From a checkpoint of a small mixture-of-experts model trained on Wikipedia.
Size: 12 layers, width 192, vocabulary 16384, 46.3M parameters.
Training: a variant of SOAP for the experts, 4026 steps.
Below are experts of layer 6 (counted from 0) of a mixture-of-experts language model. Rows are named down (a neuron's output weights, with its number) and show model dimensions 64-127. Each number is 128 + 24 x the weight over its row's rms, rounded and kept within 0 to 255. Numbers have three digits each.
Before each expert's rows: a language model's description of what the expert responds to. This comes from a sample of Wikipedia text that the model never trained on.

# expert 41
What it handles: Units and records. Measurement units and record-type nouns after numbers or articles, such as km, kg, cm, record, album, season, minutes.
down0:085081134126123123082140142099120140118098091145113176085107149091107136137127097122162130118131154092099124162147138113112110121172130138089178111140174128148133159115120106121137089097179124
down1:093144089117146108142125088148131175133088110098135099124100109117138141130107126142125078138097106149146120127156116099134146144147125131169127165168169105121147130163124174117125109141131087
down2:115109158095129125154129091102146121150108113126144156149146112152126129089129130112152166136121129127120112148129177142143112098146106104113159103115143159185137173134138128100118112110127100
down3:147091103127131140126093114128134109157118145161108125102130132138131108125130149140094123100102127123155125152118100192141163101089119116118158101081116099094156140119118157141118123101148171
down4:119134093160117175094130115104155121120122136107099133129109168131127104129146113098148064107157104158154124093132109143110081100106131173100141124099115176139162183113122104078125151146123112
down5:123116125087165154151145153135153155137175127095127090096158106117130083098086100120157194108119136112104092130119103090143122111121154129169107157114129138147144140134124123138155175177116158
down6:112174075181106147150139143138129137154121102145123168153150148148085107106112178100112128118110094116116111126096120064133096135116149127131126144180141150091118171131093133103104141118114111
down7:133116119140143120110183096080130094109136153147089116130153135131115092144128122128154093151108107144115146096142120122089084128115131096164150090117151142143082110157116090137161133142128113
down8:132138126080106138137132147151153117114134179134108115103131143129131154127119144105135137135092108121134107079164106139132132134152180112110072158116107145075141115162151155129135118141130148
down9:147111116141161138104115147147103078084122118105140143096131097166154129118106147111128095187108156153125128136164139114137165115115100121127130155179104120121131134122129121156097146113120147
down10:155105129116156147137138123110102128141133158101089143118161116116136188118104098108172161160142111126158141128169131203139143118108170152125117147122140080139085128087140145136109151139074117
down11:119127151092129156156163133107121121121103156136104149102149146157128113085127176119164143104124147098096131101133112100101167172127088131114140134123139089112152120139138105113131147107123120
down12:127069156110150154147130130149115148139128073100139122130128142122109102158165091132110114149115156162148092116118139156053105135116130170120122147146141128136095098178156155124110107121111077
down13:103130164129108121113112153086098096107146142136168174159125118122117085106115131097085163090132132146150157148117136104125122143132067096161138142164134122128127131151106142128149121132136151
down14:078148122103097124125131147123133139135127107148100130117131124162089123167164165141125130104148089095123149105156131149172116118146137177141154096109123166094139160122104109138162147142107158
down15:127167172121098112133118162133165084158145167133119103087110167135144144120135138090108072169142118141052125145128157120114099113105105113124123152094143104104161095127148162123125107113158115
down16:094158105138115154126112125100138127129130110144134130124096126143152139149156147139136166146120112071077134118135122117157136146154124132095126121138136118178180193107163117144115113152095127
down17:154138097137135155095074101166131096122144131114153143119144123142128135130138141123126135111087143110110185203171161111144116138144123129163125092138133163137148141165154117116161124146104098
down18:192089136123084107141132134152142151132134162134124089139140112063101133117136113122172106147159110154090139119156152141093139097163129138093161101123133143139130155090134118123095125088135161
down19:078119095157090132129110120103097156189120124173126110142150160159112129108128075148155148139121158080148128115113155079159112131139148149146150114126174148088164113141122172124113163113156126
down20:088151147112122143108130113160102126089156086146132114111134155121101109162117138130096145100090147142116126157120130092150126164104099136099141146103109109166152155122147118148160121141137118
down21:116153118118134108096106119154116155107118115115134136158122135148137119117144086119133141136132119126185105089126149125152172090116119164118086183112159168103163144128129140132152122135120111
down22:139136091161158125138133067112130150114125153129129144125115096112123142090140098140090133148093125152159128147155112112191100142130098122155085129150127160091125093161126115103139123113093165
down23:128131168087113143120139148150123135177133111098131092142133175148109114139158114096142130169170116076142114094155108099157114127145152170112084168127092117103100140165153108105103130118142106

# expert 33
What it handles: Prepositions and than. Prepositions and comparison words linking phrases, especially for, as, than after more or less, and over, under, versus, in.
down0:145123113110161141123189112133077114143122148124166115191169141104154158112153092147169143132091145120088114109111094128175100111155151091121108110101129143111106127111105145177107116112086117
down1:108122091146126100137098118103105130129151077153165129117086112162141112115091113138108144140132103101190099146128150142153143131151086150072124142110133124122115155150079135117149091138162105
down2:158145156114175123120122146070133104131143086136118101105144114086181120096148172119095096096091127120160113100135133171164180156117083137150139123118118089147120133131107143141151158130154120
down3:133196135144122160101126124081169153143158077078110152130137143141168132156119124148124156108118140086104169117118146079097142125096115135188100168165128098131124141155100119123118124153145122
down4:167124098105163124092127114099163120110115146137184121109096153133115104144128119142108136164169084102119145088127139136142060171122144140068132159124122159122165165129133098118129143146163134
down5:134165092103105153118138135148144138126144145144071126126156093150149109157114111110086133175161151120113125150140148092134147142129146097149143123118164145113173107106131106165116151124140149
down6:156156080142152183156172100117065115119159102113122155128094119161131151121143123142120135122122110115142147148171123102122115121111137101109143189151125128110100109143154097149127109139130176
down7:135138120158086141091139127108162112143119145120116132070125124096117105082143117091097105144162109100123125111123124058153156120162083159099149146106142103136095130067104177139103135124141122
down8:167135170108127125130130125141112164149122125088110123115108114079118124153168144129076169150095109121139069150108093150125141141121145139135093131138166099140131183122099139145131129047138137
down9:134127116164133164151141103128151079122133122157147137128141109123123128110134115123094133117121138150106164108147147087172098149133126129106114118097109115127101099107150137146107165135192126
down10:115147129127153179152126161136128117129111120155124124117139124162065129107155133139195118153105114175139159162131126138134090129152147117116131109085175123151137126146120123091125149107143100
down11:117080130151132106160115174098157126152125138146121143122135110139156090148144153126119071133132128112116090110108110096133115101123125130104146105108138089154155096163143141161161150148101174
down12:138088138163130136110126162089075100106137119084151125117146121092140131110101115162084136135121107189148116102163151135149120169115112120143103089098163136135140139112101126159142152125114130
down13:157119165094118135129099125111118094102148122115117160131128127113140148137097129170103162109123111148167184168136119143144130140134101095151143150162091139061159129149128112120096126108127136
down14:112173144196121127174106140150145057132122129134145162183109154151134143094133123145115148100135144127139153168127136107103086106122124128118148074132156124117142123155134094118125083082085137
down15:109107119113131111107128105097114116128130079149133164124125102132124131130155145093147149112124081131110115153132158139115148146106127156154134163131127106134161120125128106146140135120150092
down16:068117112142125135166138147103134108101156151097096160152131150085136154090132143117115125147115184130176103152123091112147143120166136123118131121100158093124110104113141132113109164085117118
down17:122145173099137132120096148148120095157103134118126148120113116124140159153127134155116169119139157084118118144127120153102128131075131158104118118155136118127139148136117126117152115150126139
down18:111066137138169101126113114140135129097128130118139091166133118113127132105119141118149120164151132166089123119156118149107126074161138179167138131128148112138173159144124142171147101127114109
down19:103116150152151154104121144202153142119157111169152122170119148126105104109119123130091152114100154080097112131109186082114122130114098123143123122136132161113123099113128154170115121110132167
down20:138115134171074120153115149073127122097109117147121117108097120097119114136128113125120127128127167132178133152119144124131144120097113135130130094161133126133136134134180129141144125087143155
down21:177111149103106153113150150137128116138120127124168165157139156068143139127119128145090116100162120130132155133126126153148112188105164146104173139107136167114143089094106137120098121142156113
down22:095146127155114104134127133110143116125132078130139156095093100151111151103190118153150190157133100114113101155141136139104106107151107144164137139118142123175099172136111146050145120125122108
down23:088154146129136107137148120143133153117104112116136097121136107134116086128095136117113117141137077125113157114136143111169164150153162128139151124134097144115131127123124128186127157150149136

# expert 63
What it handles: Foreign particles and name starts. Short word openings after prepositions or the, often foreign particles and name beginnings like des, Los, van, y, le, Des(cartes).
down0:085134142125116110109160106140121147126097134138162132126128154142110132141092089100118139080143150078129150107101111081128147144163144147107080182159154169125099129120119119181156101132136082
down1:117097129158143116118107136080136153149142083121158079105125123110181125101115155144128098105152093143097134121101149142146140161154147092115144097101093121136123157133141136125150128116106106
down2:112114129148137096159152103173121081156127120090133140174111133175061136110102105102091183135144108148104152130096116138136137134150115097128146121082127125120114152160065123084108071090155118
down3:086124134138080144151114124086098125144124154147134151136128097169088129127088095112152129130128128146094121136134133118103129134128129172089162115162134098147102137110137130142156130099140161
down4:120148129127128154096105119093108095114129129174152113141100138144133093088103117122107104102103119100120150123129122121120131098136102151120099129115164192121163154120137138143132120149152161
down5:142135113114150150145133141116123094093121137108152136137134164093141093080086118125074060148130156092148147159109145080132103148090130148147170127090184107174144158115112123102132160159121106
down6:147170087179116115146175113126150142154147136147125166130108079149162105124128147145094114120112116112157147147103147093167112142140141072124116117103126153138096156170105132162103115122144145
down7:133087119130138104148148122124135100140150087119119125157115122114120105161127150113140117173175105118138134131145093107151098140116143075104136149102132172114151169151159074168112148117109105
down8:178156103171187154121151131125112126092140109126129120105107139110111133147085106150112196084090119100118106119113142122121084112130125104116130125124145121120128166167150091168136085171153152
down9:122176133127136137113076135141147125127129121097111150092092136101132107123122129123120132146145089107158070127111138127161180140156129128163105178140139095112138103096120171112119127140132146
down10:169108138090139090094135090103163174096112126109132116113101123108124122091101106105164062134130112122118139122111142120134123127179137096117189159116120110135079156118122120158160175112113161
down11:143179121121105118145094149174134158127106166118145138096164102165136160105143089135141166136132105139094123128131122126142116124137123151179156150124139150099136091125099076166152108080152130
down12:144056135104132132097151147102135123125159154135124118160089142145114149104126138074125125174091132111143088151129138169127096133159140091135155174113171150111126162153134054118152114138131136
down13:099064146072144135108154135126083086141101097144135142150150133129140181156110160098124051117114118129134146141129098125157158111114132127120161138132135134152157104139125136131104092124136150
down14:131134136172105142109143151127125159147108142144155169174151129166130142124185117114126104094152158117115175154140064105128086116104170132114147086148112097136175114144105115163168126119098121
down15:103114135103142106156104122142122153147174147132118091107109062127113108140168150125068133140119081134145090126126107147164137167144110152102134143077110147156110123100112139150091184135136143
down16:102129133123102093095117165111107136107162144113160178135154125096130131089130157131137151131123131155124116131153141136086117148170151130136155124104136133125107094147158107106134110137106106
down17:098111115118096158132128121135114074134100122123101135130123131145132139172117118112114066124147114128110160108151125141116095118121146139085149173146126113166199175127118142157154101121155125
down18:116112120080162111117118129166101149084104101156119079149145110130168145102096117132104097119133105148142068137180148110126155134140129199114169084137151129115112139124136125147126125099107134
down19:138132113158116151147138130146124135092168121135133150149142101190098146098139151136139128143105104108140150133127117128114102121101147162112109126154126117100124069170165136148130111070161144
down20:113122112137061128100121142096085145116142120162063145151128126126108099181150128105130109155116116118143125117158094155155150127110145085092173093078120114111121148140121133162118152170142129
down21:160157144113110087139127110147120126135138128088114099166135175091105139125147129159131121099105142160078138142112126152083127115074127127151161097141141141092089113123170174125120143126161128
down22:128147109142146118139150139139145158140116139090129131144129079099159170129143114151128100137113142157097099133160116145119152148122130141100123143110113188101115157126067146159166137155134077
down23:118100139120103118136132131137079133148164146129158069097132168145112106126174126117122117139110116136120093048159095118126154137111158101071093141126140153110128144105138127136137134154115133

# expert 26
What it handles: Linking prepositions. Of, to and for right after a noun or phrase they complete, as in majority of, due to, response to, height of.
down0:139169120134131130061160134109126156145137148123152139142131138102080121155103121122116132138139121095090097129121123111129120119100118138120107143117173074149129145146155128126134187146141132
down1:103141138135139117123082144102139131121150115122115103149077115133141131105095093142101094121124140113110106123164152160179178136121118179162142124114139172199137156175138135075139127106138116
down2:098124130131102111146111113107148135155149095174109128095132114131121147123137122119170117100112124137143114140153157167163150147112105112147138144138147164134148129156098152113140102137101181
down3:147122122111104093098131136142131118128123146159108133076115159158131148138118142102125136094104137138171119123125129136099152122160086159097091135080109135098136117128184117133113105119090138
down4:125129166142120138093115104147162101134084144152167124136110122128147110104118119096146136139110120111103121122110133099119130124168153125120112115106116147162149198134101097129140091097168069
down5:117138111110153115144135155127122139080146120117106121168126165139126106153111126102157112113128142133140120067168130091135063066147164123113113146149158147165130119130179175121084098127140116
down6:150178115187166163176195082116113147108166097122117145143104163171164100133082123098114127161121108158136136174116106080146140100107105112147131109127138147119106117146097108161153127107129145
down7:162102107125154142150135103149123122105142108169146145123103075079123107094125153125137095117146125171108134157158076166149138119149124112127132153145090142157121141124160118141126142117123103
down8:109123064105138148114099133125130143097135136147116117138132161120149119123147098163135118152147140071133123120092099128134150138144107162143117143161126100131093167162088158108101090113093141
down9:120114153124155133139126076128138084135123149120111145136147114193144097139124131188126108150143090165177137121139137104103142123101119117136103120166109121121101164105191100136124142154140091
down10:122078082107156150143155115125143142110143144108086109084126097127114129108104176098135145171149114104169174171153156139148157137119108180103145118116096154134189086121128129082156135127131157
down11:113100120166119151128143142126116155117102129158126145129146126124095181109139155140122111121098126115152133107125093147149126121148157089126113118103082103097137128156126145191150153125119144
down12:149140182163148120104064159070159091127134144135124122129145151089104109125129139152128118098096125099099154114135140153121096197153065125133145153110127131077133134125115126106108122122102119
down13:135139147107142172112095152118130119133116097093120119135114139138145100134180131145116124079155161121108099175136171156121132136113095127132115132126110118088118151152075106150125171139093153
down14:134127155111090128124144112113114096135083120168113122155175138175098137106136148136147124160147116105099111107109171141144122120102183132140149098128096132120159128080117129115141109100148150
down15:091147127092127072105154103082132155125117114130135153110067152102136113124137109142116084140084132153093116109106141151134118147121089098141097146132109125128162157149077106117102153147107137
down16:135099125153146125136151153133142155130085120119129099113130212108135129099126128109108136076171141116140086128112076093140126096160162143133156124103116107139115139109122143104107131097120128
down17:105098156114092137137149152143090096117176124123136136147126126157139156126125128134149139109106161166115126146158134175119161101096176125128145155147176132117154089142158134130056149124159136
down18:125108120146114107151133133121126153089140125093145148103147086125103153133098156139113167102082084145167147152081132141095143122122117092095127082137118116130129122129129115116134143100105101
down19:112109112125114157124137104169135159139119115160134149135135165114108122140138131130103110109128110086125168153138125130143110133112122135118144108127134127099137059135160147179147112133140151
down20:139121133116114083122114138106128180149123093160116145146120182110161136125133141107094135136123148114128150102155131162115085131141092119066111114100092124132125162128119106147161116188149167
down21:136133122127114145145103111081124125116114151173167128148130136149086161149109113150156136142153130130125154097148114088135076159126108159140135116160129144120085115122125138167116143153071085
down22:156128143138112157076159137142132132111150133129143093116132133094123094082194127160124143101167117084126132116123115137117108106140150162187106094099138097124139154122144115133098117098115150
down23:090132131104122146142121089091111183140150136105091134108113129101097107107148131106101142131116128118109130105106128090163169119136142099097093141144115115143115114131148135147110163141119119

# expert 52
What it handles: Pieces with m, em, ex. Word-start or inner pieces containing m, such as ex, Im, Comm, diss-em-inate, neurotrans-m-itters, Ros-em-ary; also some word starts after line breaks.
down0:087159095119103079121157174100094132128139142177119146126131138117157143124103092153126136184160136115135120118112165082124133184124112091175138109117135121120122109128155124133160165103151096
down1:133136187133121141120098106161146126107168136105155177113118097087126149068160122130113142128169133126110126073045144131120094109128132149143156155146148136108158127111132139101130124140124110
down2:116159150089139141120102119128121188174118108150119118135092111142134147106163159137138096061120108149108119101141105136138139130133146128118153142120121131141084163133064135128140113118159129
down3:123094091141128113102117174142127144131148127131154134140144132105115115128129148134118157109112127155113093120134120109118149095119124114120111137107172096105120164129149105164176108151111134
down4:140150124143190132124149125113107142136048128119144192109164098127139130149114118135113105148144157096154118137095104114107164158165143163109103091133120135110158104097120128112120139123099136
down5:160113131134117132150150131114116167101113131135133124146138115130128140113123116164086132111182117119104122112155124142095107085123171113136143120189119139128117121126176053111120146169157095
down6:127154102197071131117134110097147119112127130158149162147103154155156123123141122159140151102124118100098149120097085104146082125102126103130115140130139145111143173137137149124122110125135153
down7:150109140107127094157178133095152064101123134120111138128146111123125074095102106139148143115131117164132162115131119138130082095160115107162142107085133143160118141103108120135148063140126141
down8:142136158116124126137145146142137146150154089143149119110130135095154117114106115127128131110099118167131106146164175109085152168134172103130128142159142129144153160177142117122158133127164116
down9:124128081153122170134098111101128071116114152154131151100127161159125166169149125124127130149093109139105162107143125098137127106114102118114164138091113107156089131139102112146141151108158154
down10:099117143098164118118161122116136107085140170143087112066132092092086129124138122143187127130129096143168119149140127151109125118153109152120084130118117118152136107122158151121103179164128130
down11:135105157144138155111164136112144159142139163127121112086137092154152099144116152093136137125157117124139087121106088150090148160140099145122122092108116149136127131178166124129142119149097135
down12:138125159106153138133137158154120088131155135114165140155076125064089173094106131117106144140121155136124112096154115131142133162121124116124158158121151142126116104148104141164128130157114153
down13:133132119124129106126175093087126109104142115123115163151148126190071133183096135149112136151064131112110167171123107121097160132104140130138134110152196153098118110085159152138108079100105107
down14:108079144155090108144162153167114131138114129154151158152131119177144125144151151105176133124153124096128156189124113115141136126102126129112107097118161174116133120162151120132125131138114089
down15:105139145102129128126127117104133140122114079133135120112147065110141069117120143134089141116090124204141108150094090096117145096129135133139155068126089102157144135124133129120139150120177127
down16:126108136123104121106111100116129135126157138140094125115138121133135109127158180129122126128127155123159116094068164152128117123136137133118121070099120120125096115151122113105187121125112159
down17:118092149119096131152109146121193091105113131146194138155138186130125129172100141112106125097090141125152133172140132134111131095099128127095106152134124125173150119170178110117128112099173076
down18:130109132133179142102153142161087105170096165127131095120084101131173145104109116145100126111089108132146056122128104145110162083154092113095134118110146164114170107129108118177122146126113098
down19:131156072117145119165121132126094161118141137158130130124140118140089117149117101126143176095138129150140151086138190122190161145149122136114138112114114129091144083119120161124132132112101133
down20:133090155148117156090066133149114106102113111122125099094125144120115105118168131110120129136131193169111124103191132104150117120159104145113099087119118095127157132068170128142170124128106123
down21:088159151129100152122171123080175123123110137086146160101112162099090131105124141091108133145118112096140166130174096124148115163114124099168128145138125117161123140131140130136120163110143117
down22:117172098144122152123161134121085126091143138127155146161121107165123096150121121082163117127130133092155165112139137123127115140133132095138122153137090167141089169151138125095117125139103121
down23:138107148132150120098115086145127149140169115138146121104116142149165147099136167124154148119146107151121122123080116118112147101147125140100119131170114115145131114093153127095131120132079156

# expert 51
What it handles: Ordinals after the. Ordinal and superlative adjectives right after the or a, such as first, second, third, final, last, biggest, plus other adjectives.
down0:114150136075099134141105130154066142106155133145127163137111170085126133125109143105143129145155116116137098137138143163125129159138157102089158160122154118144141136157122131150139132158149146
down1:155108178109162109141163130103136126126106091098145166151116103135130123117081154108111183144140134111164109120071158154130116096090122129122161107145132170137128130127132123130105100126186130
down2:107138167116170141118128112110127133132188121131138143092132139135109141128139112101156142118086096128129150132114140143094158146116131159121181103069086143123107116125106147095136092127110178
down3:145109140160154127123131127121142122120137109114118124109107186129110143136088103137109102157152128108117184125110082083128126148141100124177161118103151091069104146088122126149132142116104164
down4:109128095137134069124173108138159135107124114118148143082103132145151121103127106107097077156140149114120124106116125115156143114093126104106109101152162148117110116150108108150154118098158118
down5:107112144120156114114061149104111138150174142148105132130105163122148119151144108103115108135147094113138114115111092131104076127112122161098119096135148128087125113118093133160133130130140121
down6:104167111195125128124139121115138158114130101107116182118121122156128090149128159117109111065123149097097141153157096122129091083134124150136154143162136127157110127144132114185111122162130173
down7:190132122131105133151185130122085090109099141088129090141166147088124137103097122116144099059126150154150172143133125104139156134101153132150126130157127151165110113113125142174150111119132137
down8:125168128153163170125108142122141117123132146132116147146099101114137169122167155176132184146128141129111148186101142094160097079111148121109095100169102188137140159122109110128161123116122113
down9:102158091133111145087136116136171130148150088132126120138079090128144107117117178125137101156133101094113125143120141101124096162176150094119143156148164097132100138089121103141116147105168144
down10:142117102118100105123096115158101155088112085078083104141134102208127119134123107139179116185127131139082188125145147100062122107130135134119126153119145135160092120110124152161131152133135109
down11:099100122086125125110105144144121151117139139115130162130144152099152103178139120127140108114091143099144108140134103142108119138120128165143086111120138128105136083158149147198143140106094137
down12:108130113131152073171111119110129167157130132123139112107172117081107101107152105131150149110135112171133124114155140114131139126148085133119152087129137111128107131122150111057125084107124091
down13:117099151100117143175128174109114134145083119086157151144140086131153145149110082128130159094123117129095121150163141133121146143100142142140139164130138151108141093109138079132117131147119170
down14:125136113174065177116151143099156120116114111136107118165128120151152123148154132131111120083137106110160156157157169113122118136093127099139120094148114133129127121159149128167167105125133115
down15:149130116123108126156137112083150125126125097139085143079142113113145145082140147135105082143139149134077120131135108148164119163134114144150166175110123149154136131146149128105093159104158175
down16:158108131136140104090120158125130120076161120150090108089165162114118100128093180142182126096085137157134131133123146144142116145149131133100101122146128135134124137175111134119129154158134130
down17:129086150091148145139154112109162112131098125127168129119111150137131096134129136121135134142131154162037147129105138122121136131094119128137132086127138161145107169125145131164129095142142121
down18:142089150147178134138179122132116155132110149150140105102171139118118120099129087118114185162160142168159127107158129136110179095115122141100134124099151125119148116107095129140114123137104103
down19:123094131152082141119138147117127154153123127138115127163150145132154141123157121134094128090142159122161134111176131116099150120116141148157119118113091123103088091112130113131119130156095134
down20:121081112155084153120112130155129188107158098130121114140130133141120133140133108116144157115119107082134135103138134132164131132131146139141148139145124086160120143148172086128120101151154122
down21:149117081137134125175109148111117134096117136132118188123117104145106134129130131156099114080132134137144130144111146154153110094132087154088107170123154144184136122127142158073154151147159129
down22:150126126168136127118125112159131109104117140125184127176167139127086135092101116126139102147157102116097165145119151116145079103089109089114138070098190126147136124125122133151129125155121130
down23:133131120129104117111094131156145115145099151140126120144124121143136098135165123141126120148071118120125130075137127117127124103137135150134102113145070144105161121139113096117075129131120105

# expert 57
What it handles: Post-comma adverbs and abbreviations. Words following a comma or parenthesis: adverbs like respectively, also, typically, especially, and capital letters starting abbreviations like U.S., i.e., Inc.
down0:166197191103115089120097126131116126136142157154155142117119134095140152132105138155132129143149091077122154114131113125119131152097100103174133100148121155161113127161125092114149116092145124
down1:129159113135171148133117155171166153072130150113133129127106093135114157100124140126106151134159112116138152147121115147147128136140096161064128133189126112125149126175135102078112129125112066
down2:101108150122123129162151138123135123126181124145112148096145120086119116147155124183139171175123134131148112118177095100123163111140132111125113143073110104079101174104128144087100079111146141
down3:171101170142136132101122122117143119154138120118137131125159155072133106085130134151088109185110127122127097144086084129098132127108118094127107111135159072099103137123091109142134104157097148
down4:113159158161088112124140104107119124126076161130141112083137135148156117122138136101110146130122093110121122129113142113101124160103136163136126148150140149131170156107145144089171113120144161
down5:138190132121133113086119103153131154089127171139128145110104103130112120123131101140142164157163192136124144138117112131133166133133099122155140117127087143120137096128094119112102121128135142
down6:128146128171132106171161121165148156132117168118106149133149147129172131131129120110141104113093131093138133126140106080159084150100131138114131117168131126092120129164119130132110127174137145
down7:181111126132152151135140132104130158114124111110093173152107138104139165131142132113110130165160145126139143130087085119165123130111106145130096068101090141117083130132113098150162104114132121
down8:160106157138133126111142177159123142116145097125175127109118108149153141174187151161136109080126124151134122138145119108170107152110146137148130146126152183088114120149115104194157131105152134
down9:096141119171164135156126044118098098145143151141132166143107135164126097127164163141141114111122123111127129135124148119162106108126131083164116153135094132123129132135141117101130195100141110
down10:140094069148137143099135123134130140115173101116131106108123117147144130159115122156133154161138158137119147110139117173126169122160119176099092134108116169128135100149122153155127155162114139
down11:156169200175139139133153160127126140125083135146144129119127150144141100132090108119119131129126102063125113156119091126114098100136117102149115164079137140156165154120136122162090113180105121
down12:154122171080133122134155145133148079132132133083150111091177107086116154167105110107157137145143166133143133120099133142122120138125136130110157131108119154138124133106149105173120084067140090
down13:118189106158128130114109115125118165126112130118156142143131148191130112121110115099152133116125078111134126110159095108146139105090142163167138125108144166153112111162125092160141112124104123
down14:126144132103123152150139145116093148149094098162138175182196131141100128149157133108139127099125128112154171125128094099106141134087124116123110123139140132132176111107133086156123110128133145
down15:159098122110140053122136119111160107149155114129142147139109152128165136162111155121110108179115141168126106129124114142092133124148147118107081137114089140140126145133165123141148122118132155
down16:108049138155119129141140093130121129104141135126109131131120127125127122171127088114142104102093123151136144108150152129112130122133153105161125149153117135153115142089158133074126117150129115
down17:142144140136112139140163141149102124130146115109151114098134130191116162140138074135149119139120130141104177172132152116094093121163144139161154137125145162147120143130137128158133114151115098
down18:125123166099122110121118114109120115142103137132113119139137135170129096124158138126116130102098078128161138169165108158108120113150163176100178111168150142135122121130147095144132107115153131
down19:167130091129131185136137114133095158152138130123146113098171150163076138139077104152108122155142140124137118120146143060112114134124127116093170138104130134097134122146145148190155165130151103
down20:132097132153120163110094159119136151121134112137114105147120107122117115140133134078102161141122158135132101093145147117174140103081109153082145118133098138124130116113140156165142148108164122
down21:110090171130093150118143161171118181091144129124139137107149119119172134151134128128101095124121117144129140103102120060102117142144153112088119150158166105128159149146100117103099141120119175
down22:177134119112115147125125121083099158141130119147166150130109119143077150123126141159086090168122115131183095140087151121155135081155081169127100122146109132174137140089121125147116110105127111
down23:123155120141117104099151120182132121131143105123169105148087122146130098115160116147104119160094126066111114120134162125166143120127149089130105120173117169103114151107119143118113112119122104

# expert 17
What it handles: Table separators, reviewer of. Table cell pipes, quotes, dashes, and the of after a critic's name before a publication, e.g. Mike Gardner of Record Mirror.
down0:170132155102137134137173089118163117127160111087125118125131152126123134097100079163108102113119141153153118125171116088174116179136132106121150143136112095096121134205103153142066167146147101
down1:084117147123182151134118162138131154135111133144136115122138107091117137118142104151160163135088116159126144074114101117138138143148103130102130149155134100137159116143114120083194128129148087
down2:079117106124140106125139161090092121105075139093146120130120153170145177096096128121147159108115133164122147131133158115153160168158134107111084130138104117134107162143104124115096162092157150
down3:142164145094138129176116141165101106118145076156147135145122121135134104157131149140086150159146140134140109126121106105147143103100155138125162111125116089133132113156161117165132106142125116
down4:171173133167132141100121098077141128156102128141136167120154085133126167155163098080119151143103142117077158154134115081111114124156107141169135106155137149115124129102111158064131149145119168
down5:106107131151140107123086152158122119144107161120139146167177139116097149145145116141144141103132102127092156132115153104099111119048147136064126095123144140109164136183131130127119147105152135
down6:080099127106141106126127121129135116133128139144116100189111131144143101136096127090128119111137115099115159096145111168088164140111130123163116127140123130103099125150129112133142133127113184
down7:123106094162147131129146135095130158157149140137138159095150127078118126104124115118138141100076112112126144120088119086100112119145096091163114111140101118098129155159143172138136107126116120
down8:093128126097144096134118146088097141122141055126044120120121118129137151103143106108135105180132120094132098144147100092130175131145146120115133149109157154127090163095138150134169115133161142
down9:142131146107093168158122143118150124154124122158110142118127120155088152107128188097127120084060111112103107129144120110120118135172114126085090151170117091148125129140165131153112152139099155
down10:123136123136129105160116151127174114164135146087129101091154081120179118126121139149152150150129096101171090134109129170108148151137099147115133091094126128160130092175125161109133151109121133
down11:126077176112108160140131142139097193107086097154119132079148092172117103121119110153146171118131095116096147156129111145118133132118158098097101156089125175162163097158125098126149120154144076
down12:153132139104152108111126120117133128158112116124103097148152175135126049117129122120151156159160161154140116120098111117119104141087140144128172148120135163121129120103163126141119135152149127
down13:124142135094124116158108127159128128128103151070125180139127108165134142105145115112127155104122114127165133127155152118135103100136150125149105107079142168070140131127130135078160149156141109
down14:129152126140110081133090120115066147124169125143179114108116143138092131175115133116127135122084125147121152160160133160152085170143143113169128134128178142128118127140169129126134110151109051
down15:113139149163134107111140108130137144158188135074158128137143132136167130141138126179112108150114144113120101095101156098163098110073121129103144139113100109164160128084145123117141133104088141
down16:111103091102106137129112112183092175124134143108136142107100130113110114092141081097175179123139136144132076102109101130159161102178196153152137130117131136104133107072110146084139104126123107
down17:112115148157147108108102112144133137144142117144143101123117112143133136138094144131121126132103138164146160141123185129119156153170167147148168107107119145134099191160120164138125102129136123
down18:118130131125121120108115097153174122164129122132151137161155101114103090137111089106119135095148163121121143128129091127126104092177123123085158129175126131133149102152127115149129154145150129
down19:149095039171140168177147140147133142115127158151154067156159176123097119089092111134106133138097131084151141151115107131096113177136124146118126110124141104146114093093141164135121160150128163
down20:106101112089124110126124137137103153091100096132127135086108164124133091137162136137075095097155133150102187169171124129153183142116091156134165129137112136155151130114148114100109110148152179
down21:180110143138118149136131143145128110110096080140112096175151154084138167117128165130144134112076125123127169104130127146161124125135100096150121125139097124143130142123115106133130133127129140
down22:132133165127129107131128114157144133123147110129180098154101108115148125085122142173152106138127089140140125135112136125155144146113136129138111147132127134111089163129098134132143131091110132
down23:143141132126136104095153105128090131125128096152151160096105079083164096123162097139089089171154104126112123094118138130151180122151138136118095160141134176145114177121069096125104139155118151